From a checkpoint of a small mixture-of-experts model trained on Wikipedia.
Size: 11 layers, 19.5M parameters.
Training: a variant of Adam for the experts, 579M tokens, 4866 steps.
Below are experts of layer 8 (counted from 0) of a mixture-of-experts language model. Rows are named router (the router's row for the expert), gate (a neuron's input weights, with its number), up (a neuron's input weights, with its number) and show model dimensions 0-127. Each number is 500 + 25 x the weight over its row's rms, rounded and kept within 0 to 999. Numbers have three digits each.
Before each expert's rows: a language model's description of what the expert responds to; "mostly gets" lists some tokens that are sent to it at least half of the time. This comes from a sample of Wikipedia text that the model never trained on.

# expert 51
Census years and statistics. Year prefixes like 200, 201, 197 and digits, percentages and population words in census, demographic and election tables.
mostly gets: " Votes", " population", "%", " sq", " census", " dev"
router:489522538520478541542510527557525493469523454515512529468485462464502500521477476513500484500504516509535481493484522520512498520485513546541514537517493503454470497464499490456493518529500481508486489515526523453458482503472501488515528480504509531494563507512520489472497475466545476469476485486460490506484533519508499533480494479545447498513530526538524508492470471487508506536462
gate0:455487518564506508495535512527497472456519515437465523514450529494507522518509502509467545467489468486515513457516550478472508468517478498492547481462525516525444523467478464521543490508474540483513474475528480494489491530515480515479515504458489499472516497534511489532516522529516482470507502499506521509536513494537503511510531535518484481496533470525519474480501465498480475510502
up0:490519466468538490518515464496480497490500533521523502509507485478492523467533513459535470519464487502539570514543503479537505527523527518498452509533465484506526487513490468470468488538505482500508509509529513531516513482512535523524530486497515500518524484518525543540471498552488534515500524544507479542497503510496457457475488524450494459497472535468485497541493511536514499498480
gate1:532484521486523494482530553489537494492498484526507513547463542498545504509534517504509479519521457492463505469537534508526501501523534498490537485489501553498510497539532470461498494505499549489519498527502492462514506527482549491554537480522496534480475515538480490508516546465480501434530506499473520481494484465483502485502491539480516467483498521470487506500475515518528496503444
up1:490481512494534474473503493498484531421494479542508502516543515489483455520461483525499535499476501505523467511486529500537482463456496493527494507542482505493518536487461512501512491471505546457487507486446523480492479552530464514537457511522513505529509512561487508488485511458466466520481511450486531478486485539526503520497506498504522523517500529496461510509510485512505472527523
gate2:518485494480471502507489526499533478516451483484510510467480518497476526490479526503476562511466479537500547506507479465519490507505563483539494500539509527503524486481482486499530505509469526513486482511520496501507530476490419557461442501495466458494486515547509489493497478508509446518483522493468515519505554540472510487511467527477490444481480488494488472518492504498501504503520
up2:494513503489466511517533462494503490473552478527490518502486493525518510519506477486466454457510518512527561506493477515523513517505499495500533488526493544538511475527536529458511544527471461471520517527504477534515536458520478547509529523527480520450494502492502569504495497514511518494494488549508523502484461526456512513480524530483501519499514504477499560500524497475474489534471
gate3:509485525468502480508504575537511489507506472477474535515479492482539486467497497486491494448554478495517452485487534489479529484494508487523512496496522572466490476503509544495488517509523496423484524515515493493503505524472509538544531510469493503519511521495477465504490506501469489501522534525489506474488492532514533454524497533514496454488497502483484530480523472518556495466458
up3:495521544485484499505512512484531532443494499480497541491490526484483552487499480536497530554532531485538460517489509506501463495503540519512496504498501513472516526476492466486535521541536501472512569499479510504487512509505482499517477460498531517481495472471484497495504516500478479502503502496465544531467607492488496506507492479487505480503502512504561476503531530492451509488480
gate4:515510526496495495475481536504482493482539476469451515516550496529530450515491519516519510505453473487533485469505480493483517506529457485481489491522525507562470464457473476499503520509524484507506460497493466492504511529537471504479529490461502506521520513515468560499482509494453488570516442520496497501493465502524503498481444549493493512477526525482476472513487500495464504492490
up4:463492464472494494498500464531496486509511476562528499481506515493526504490504509444469457504502491520491469471464510512467505499511497500510467522486535538532499473550502466504472499489507487476490501453504480505525522502530534495510491520535482495501477523490507519550475524563489509468502489506480490529526476556525514446464518510515548480480515472489511548550477506523538505514453
gate5:535487503489479459479540515506504496525488549518450515546528475492521457475516512500539514480487531462525514488491504484532505494542516485502545548526484552484549515516472471503542451552506474499535497522510464494488528521487495521496490526522522503526499546450517482490502506460494523489538501537487529500498520471543468509523462498526462545512488488500489491500503492497471504497484
up5:505482501498494490502513522532472513503506558561529512507494482507517473524502469517492531483478522448548508486549474490543547512515529482505500541559480511468496522523498499521488523519481437458503477509476507480469489526473500472489441528498543518497533502547505529521495505502473508466505528502497497450502505458512467473507489519507493497523461511513503512470489507517512556505529
gate6:463485515472522495503519481506512517510529571496566486505492467497536494476507497479479522521494467554508537478536500517516505497503536509489519486508493534470509502505501499510514498556513483441513476489488461525495494545506509540508502536512487486485473515515539489445508486481484479550482554538484521469512488513489444503488453500495532452471480475501501466505468502507500490483539
up6:493518502498511505491496524539490526488524465458563509489465493459503479545518480461473511461498462527508526466497495473476520474509538515476478551495521497504452503501500493485507521520497485497466510509507476499483511496510492437480509471487463531495497526477520466448490524508507473543500509545509518453509442486499493547517476507456536467502490467498509505507461459504544528492486
gate7:510483525519478501491524557535510477438471535501498498471580509521511528511516493503467487528510491489500499516496502521507521559493508507503518476474470484522505505500486501482507527492522474495490505477458449437495519501518539509473462448508535470497525507560494444514532536515458463497468531498520474501492517509513483500452503557500494506520506501500514504500479520512484483521520
up7:523507485486528545486462510504504497471498518504527513514517527481476472521498533508516485487495514484494473519557492518519488522471464489543482501499534491524495478504468471440519487500522546499531525504556525510504484511464470506533465508447510523470476545511499505522520496527495501495471488502507547486487493467496499484521477555526502451483555553473464438472480504492522506496477
gate8:548479490484496504498497532516500486475521458474521503521486496548480501494518471503523554498504507475495485451563464517496524482589524500513505510506484505486510496478536516521492514479506504529508507519508503515532501497528498479474469512533494493503505569513519478453480539456506463501532504470480512510490466477558505527505462482487532457480490487539518498504505495474559477492499
up8:458534475500478512449507529503484454487492493520524548506514450471512530514468469495447493494508524455532524472516491494510526512515533478538493495490473502485449500536501497504515478480514489461549466511494504477508493498445585484510495527487502532545475478528524466500485479538482496500526550491497508480487495495486479493530521510488512527478504461509550511491468495493479506523507
gate9:508509516485531507511496525493495493493502472458491500516478459489536458475521505560471540512536471523529506523484467489486469443534481509488493498462529511513494467511493559547538478464461501530516478506478458479532473556473524486490482493508483495491499549494482475471509506509494475485526487483507579504502448488478503510489482488502517498500509505504479480524485498507546519509552
up9:499480522497543529515509504524490509502518468520439485509491471508475462479535485483489532523506464506501459525505480512486527528493466529492578444487526511488482517521487517492472490479518540465489473518457488481482481497499457488515513482542446509479475522491461506503449513535487497509496490522522544535491471453528524537485513523517503492482464506500536497506483447487515491516476
gate10:447441523536511482505491524496499503462516485451512557514476511486515487488488532518459472501490485500460499494538478497506511462498499497507514539514478524506534488470460499483492504456551512482488509502527493477500554489542468519549472514485496475508518487509537528513489498500470442491488572486511477495524528517513498516489484472501517502439553490515520499496492522517474512468527
up10:492465484492477507524490515499484519486532515449533507521461470496488456499492476521519504482518517478492524519525489541526506507475520496543532531488493552504530497480492523479523488459452493520514494513511526453498524512464456527511506490568515490485504519530498524530486513492508461530522513504488514499446515524523516555531511471513445439494507488474505502486459469495485472453487
gate11:568491469530496492483529549502482486484543541465479510524483489514510510506495532470499474457472494465482496509527475501564557549540528518496499512474491524481501516518539494536542492472506498517538504503452520514498536522483483531543531478510518492506485515541475467467525508499540461485523488493513473481462520511488530484491500535505500469472469490491529501491507504511508468466488
up11:471493497542487520500511506535515459494512510507541493517493491480470484535509540527516539490453491548489489509469536504509474501481466505489469463498501506506502495528546498502509574481509502464512523483498514499540449491465536524486475477446439454518473515511530490498535505500487434451519487470505509486498487489489493476489513491529505531511530493530484490513510497491456530460484
gate12:469483521514521485513511524492510543484509477501478520528513457522530525501501556508523515452499523461517478510498490524480520471545472507498494489531529468508473521471489506494517492484498510460490522513522512491509544476507492504526484504434500506556511534543507500493475514518464437529520513525507552483521447543512503501453520541482509502454499499433506491478477487499509483495484
up12:500484530540489511484494510512484495536512462437490524516473509473527501513522491511566517536512447474509488480493490476559476468479482530516533444492500481479518492472520494436467475467500472509512507540520492489481479526480499486508531475488517491506546515478505465495515495495473473517439518509519481482488517483549508508525547520493484521506481482464516491495562506507505498522530
gate13:542485502517468505501542517496502521535489504487483505484426452544462523503530501489514498481502482488496500536527458513481550504496499459535492517493490517501504460483500514470546478439511530508490519532492512481464508519507460501515536455478518497493503471484492461518508493485507491524507515522525515471477455526523512533512520556506510485441475505475542493475512504465551480497522
up13:458506473477458495511487490516475473498471492536539514460516453515502498512508485522528508492513500489503484467534542500513468500509543478494470506500487494494496562546550486524523482517534508525513506484521480512493506487511517480507516512530498490459493508485524497445515516557486531493531474499524472495529459448521545485510492487497528460556541521542502560493527494469483488505482
gate14:519496523504464484476536510507494515487479537475469512508501502484530467472481505496515483520496463489495529489515494526500521477509517492533540486484507535477533518495491465451514533468511492481498498477529485513439480529523524522517556521529507478474514480523503480510553508527511543472471480485511443517505487455538435451500530538508496516474567501495486544505521520493496525512493
up14:512495493518450502455497532501469513490528506451495505506473497514477511492478479516539473457477476522523509477483516536490487463521476518543533449478465494464509491483525480495490477499481504483486511505527478570497506506482496560476544486469485505524500457586507491524528484530471474498495492495502499518492512506487514450555530495514485510461486497494530504539512499494485483520458
gate15:485544557508498501475472491496472555493456496492534529535570488500493497486489531505544512541481488528480495542487484485508478504506493501529491516500480494535496532514501486488514474529523486502503480512489489529510492461560523495507509509547492508490530515550515481525494516441463504491481527543500528500540493507482484561525466537482491502458543511498547483486492529521516501522480
up15:490538483474511530497484486512476479543442540495542496490500470453524467467479507498523470499481471539499502490517471537502520529502535511487458522484516538510511516505488501501513520520432486536490472496516494439510507509496465508505516535480479477480503526458531538473525519507532505507477524512467508529547472522502485489468502531510514494456505505500547466460513458537473492518515
gate16:530452512475479509466573481495516475512486515503494517509462440499484529502517523501476527500542513476508508464477488504500477458509534483496555519501485468516495528517516507473564516521483480510516471466500528500527513506481494529491493497490489489488490545501483509491535513459460527508496531485478544487501487497505476481533459517528528465494535518525520481465492491425533514483537
up16:500472494497531483509475505452505490468512473462474514500511507523486505478505490511516514553498461510539487487485459504508522517498535481496530470522476504558474463474483479513542465479514515484512508530534502487451459541450490552497524497523491519500496540533489497512515493504525487499493480575495509526480495532465519493467491499510481452479511485524520515482495503544565548486499
gate17:519479514519533486516541520482489468454474521496516514501485476541532506555528529513482451500513500530501475492464496547503515548513497500513468500470498483502497516502518467504480504479521503482535528499487487504521500470491469521521504431489499494501490528531476481506542569544490489508473478497469472460520516511519470503503511543501506457455488492511517518569522499511550474494475
up17:456479522493528491505517485522469502504496470464556499505490503532477491495497495500490538520495488490512508461458494486458525527502497501517486495527526466509505545487503475538446515467552495462462484525534514544478489482521570499480515505508505472514521525485555496497480457559487515480527519480525503495464488472548519513488496515482511522505524531461512505466472522525491527502544
gate18:500478541513540498503538520531501466492483494453513477515523508485507496503517487528480538491511458493516465474519517482514484514559533498521494478494449515500541440461507494517478482504509511463483506469483490463514472481488506496505535461484474490483485540487476480509512508459401459518502472480515512495544497520524508498507471476465512469537503512487481465531499502470522474499518
up18:486481459460464540472488482467482488514532507460512513517523509508486466505522495460482468519532512469492473498523508516511492513505462505506501439532508517458534474526504498506513445500525480519542467475482520482508534535481455466504514507506501495481491461524530494487540517499481532494476492466517511491453560511436486528506513505540510535508539484491497519542494525496481496485547
gate19:496475504497478468481556549534515507464499488521532509530485454503487558511490495496483486539510468547472490439501502500476488456497501486526527503504481485523463497498530470511512509581537465473520484461500474480504479538504539522523501492508477497501471499532491478476481488482493489475546526500490497510499486496487468512472496544506523558510512523486462526504522543515472512520482
up19:507513496534477501563495477493460491518539520466489532459497493514508506489472521530540503470473478520538541457495496509486466547482499520539505518487525496500540515516545513501528492519451535492457522503506490520476529544483516516478480544488488517504502469531497475525487508503490458507485495475527502480521451486447435515467520495480503512478539522494504449518515490507529492480514
gate20:494513503493471520540521488523504483511463505503501503522441456475530480501515501532478537471515509539459506509494534515530485432545490528486521565457502526503518491486493471473502490486495505507532488508563491521502540535514456490503504490522493481514496505519511507499494484529527525545462505492517498485523508501493487513520470530471503484509494417484503481463485488526431488504490
up20:539543503513458492482451497463516498560502516468499496495508528502547468526514502488536496490513507483474517508507557498501531557492500531522502509501551495515492506549496529474521499480541511486547514487543490517497527524480498550483489508485543534504512481492537493528516490514504566483530476552521461431486469499494496460496497510490482485524510490520493499494523488515492488475524
gate21:499490551492453491476468534506517516499506475483517512559432503527492470506528511530508535460521502490470491490478518493491529477489505499493486429508516527484504530491478512509461490487502482453526523533513456505502498490521439468476478483514495514491521482507507512478534510510505474490532463490508494477508489539569489502542501523526531557496531486526483492487507524496511490439503
up21:536476524492524509517434562509498478486492515458463470487505548546507468475526508478528501523550497512492488518493466486481484503514510463469524456488521508488479501461532520456523501469484524515465483520488491569502505525479520517518520501527482515483502518502546507489480536478453521521495482514500481514468535489473522532462506502489462518496497518520485489513538541468509492542507
gate22:458487488493514476506525568501501455495510493528478521465502486552503491492493491503501588526499471540535501508486496484524502531514492514496514505532466513486518542491480495480538533496526528467521497525504504525480558534494487497536475476487457525490495506517542465498481517505497404481506496518499522477481496471475531506491494523507494506494497517544474474512532480492523525486524
up22:506486515523499492482485489474518516515453518482528510497487476432490471489465489484492444537474519519470570505543514489489501498500513513455476525513536512489511453513547468476516533516537480502473488489514497500545530499488498513503521475485519517499509483458548522525539520505527537519515481492526451460532505498524511507482534482468504518498527462490499470467525507542485451505508
gate23:495479530533463457493568489492520511542531507464500525554458507497531536514522503494498538494505499520516497506465443520488507522496506502500528539533487542478507460535497460495508487509494519489515521440481462494505466497499569519511510484506507497541513481538502486521516498503493513477557499475522492449452527496504503515501494552493490503508497512503459521504522516514509533477537
up23:478523480531473474493507489486495501511521512521492516524490507492502495535533473551498504508495502494492488485491534491452468510519504509528510447507508496514466486532486493524477522515494506544534525494494500518518485490448482462491561484475458497500515487585493506451504468480469495541444513516538538501501495495493502510543509528577485501491472493499499504527523458472455492526476
gate24:490497510497536467471544549503502509491469507480526508507471497513498508491492495520467550470512469552507482493500474480552510501464475480502539488500516527486499505528511473444483448524477518464498482481532520488527483475451446496558524507479496535501489494516499454538503533506529466506505472498486530484523461482496487510561487488518484483531498515483488471506545497498493478455470
up24:513472532532495483473468465484507527475474495523482487526538548484481493495503521536529465515482477499490503541498483509469543535513489516470510475555481480502485483524527465549478466465530466459509525510471470478506468500487467496491502485501481513507544515473516518461509524479476471486530497532499480513547504511524462515528509501461488521499476527454519480512491503536464510493430
gate25:533464499522553497488507494533478505514502518492457503501514499534510469502515470475500504521501503522487519444546517495470533472486484494468486512501500477450507504532466522472495494481536476517494477433469473442500529535536495511454528528507477513448500489524500451459489492468503498501524500526496481514506525507500479458535559519518531520487484484526472501499484486473540486488539
up25:489494469502520502523496473514482475494531473545489466510506487504521477507522516483475521474519465489515418516524507482534500518517503499505462512499507459507488530536460482542494451551465542504474501502479530527490502509521479477508512457443530514506497510505530539530496522545459498543529521451494530479474484495504511525477506511482498522515497545481505532501528527517445521504510
gate26:511502523501524492518509523494480515536496486489440485512491461530511537489499523489538494524486473535502540472463500533491504505500549477501523512490470491519473488499484505466508484516512468498545478479487478515509468487483480544509496475519459502473488516500507500494475493390525546508488497561483506543516505456494492454517528538486504479525472480478551484485517481504526475487502
up26:448516477505514523517483498526534514488494495516526503504535473480533470490545454442437527469493490464510500503533549483515518514471485489500470474517535488489481505497561489499493449484481484509520516520479470500502506503499507514496511517516509558528455476477532523486495517485496495472524513523533465505467492509498537491496483491498491495503516529483442472497523552539443540491511
gate27:523472478494517511494524505543484545514504551527579488520492496456513471512495498484511530499516447495517505487498515477521507498479485510497480535496503541482530529468504473453528477500492538491477502491513525484463537514465498500530536484467483505480497465537511471504508524485525480467530568464493482482497522442503478485496553538503502543478501498517510502481552516501515501498535
up27:465489469503459486493533473524506479492522511512529518533499464464504505501516515514470473532490470521487481471515516544503494474486468516524508500456514521472522551489539500516480486489482551536506491522508493516511491499488507499512590507505521521498453504515496492470492492501497494478511511500476554515513544513597456468505546493490533503497467494493522470507483483530513519480469
gate28:505520534540577507530537494501531542537487514473494538499526519475525529512490492518457524509483480499506534479474489497488492461547523489511530518498486513521511497507500483539480550509511504494520478531510491504538518529466491515545536487498453468511474473506482509456531498445553494521502487486487529514490505491543468488500495496493504490453528460514454481495511495486483551469508
up28:498500534521491472520478530477513468507475478483486547515490518490473476495519509502525513562492464521517449465511464504451478517505532507510475502480499449485475501509521495496501523534484515542510506490517457487498514505504493488531510501468458475549487511520528527520486491514493449469520513439464525445520480565489518523527479541520486481483494516467548489497490506489455509502510
gate29:496529519491468517497549481505498467497497515504460502484511492544500494562494517495500480491504463513492491447464532498502482529479474464527527496437466493537504510518534511500469519523492531507510565473509486495515521471489501519503542565498450487501515513494484492504531502484500477503516508514497514466477498497538475500554442569502509482496520498527471468548526505511524507485495
up29:532536545532509504511523502479480509468518507530547480501486452473493520520493523508528483499535500446485494501507454522529452502504523517474478550472528514484485482498499502506536526486503467496549470481472505508513503469496469515546477475554503543515500445514523507483493468490468499499547497499525489452491496464532521503509535523513547472492494486496482518509526469477459518524466
gate30:489470531518508494505488530513518485484488466504443512490526461507541523534498469501486493507481474532500503484484506523464470499511519519474504515474528482486528493496466507511507503493503534508502475475475488476476478495538532480520483510468510514482511496538524530439525498435454441504574496553505504507485525471535457512509460526469503535505469483508493525521468525528506483475462
up30:536517550500521467489474510483545502545525493489542536516529469498495497491524501520511506500494528500516536533478499513521509490474503507489445537529478497492519503499501452496477502471473448521494519437513468559500503486498482498525516539499512528502497521460542537525533522516474452482525481504525463511519484493517531531460536452506506487471488497489457520508490492540515533498472
gate31:542492551529508499471510502516511502526487548463526549489467451489516489483513485529476512501509466447527511522503520501528492506475502496484525502522488494500496534559475525485500443494480449490523521519498455463536475500464440535519509489475510491518510478476492483499519482510471508482518481490481520471478490525542459494536491490547483497515483535495465509490472505482473499442474
up31:490551496497499471488532513487500506486493470499494496495528522521505482492485467545525524482528548455496473495490500509458490475510501460528493495479490478515537484501462448505491465453507550533489558528528516482502433502494525492515504511485485500500487538531469517535477496529490511541468553480505536530464512503501496476485517503504527500549460519476465533489512524483500526521455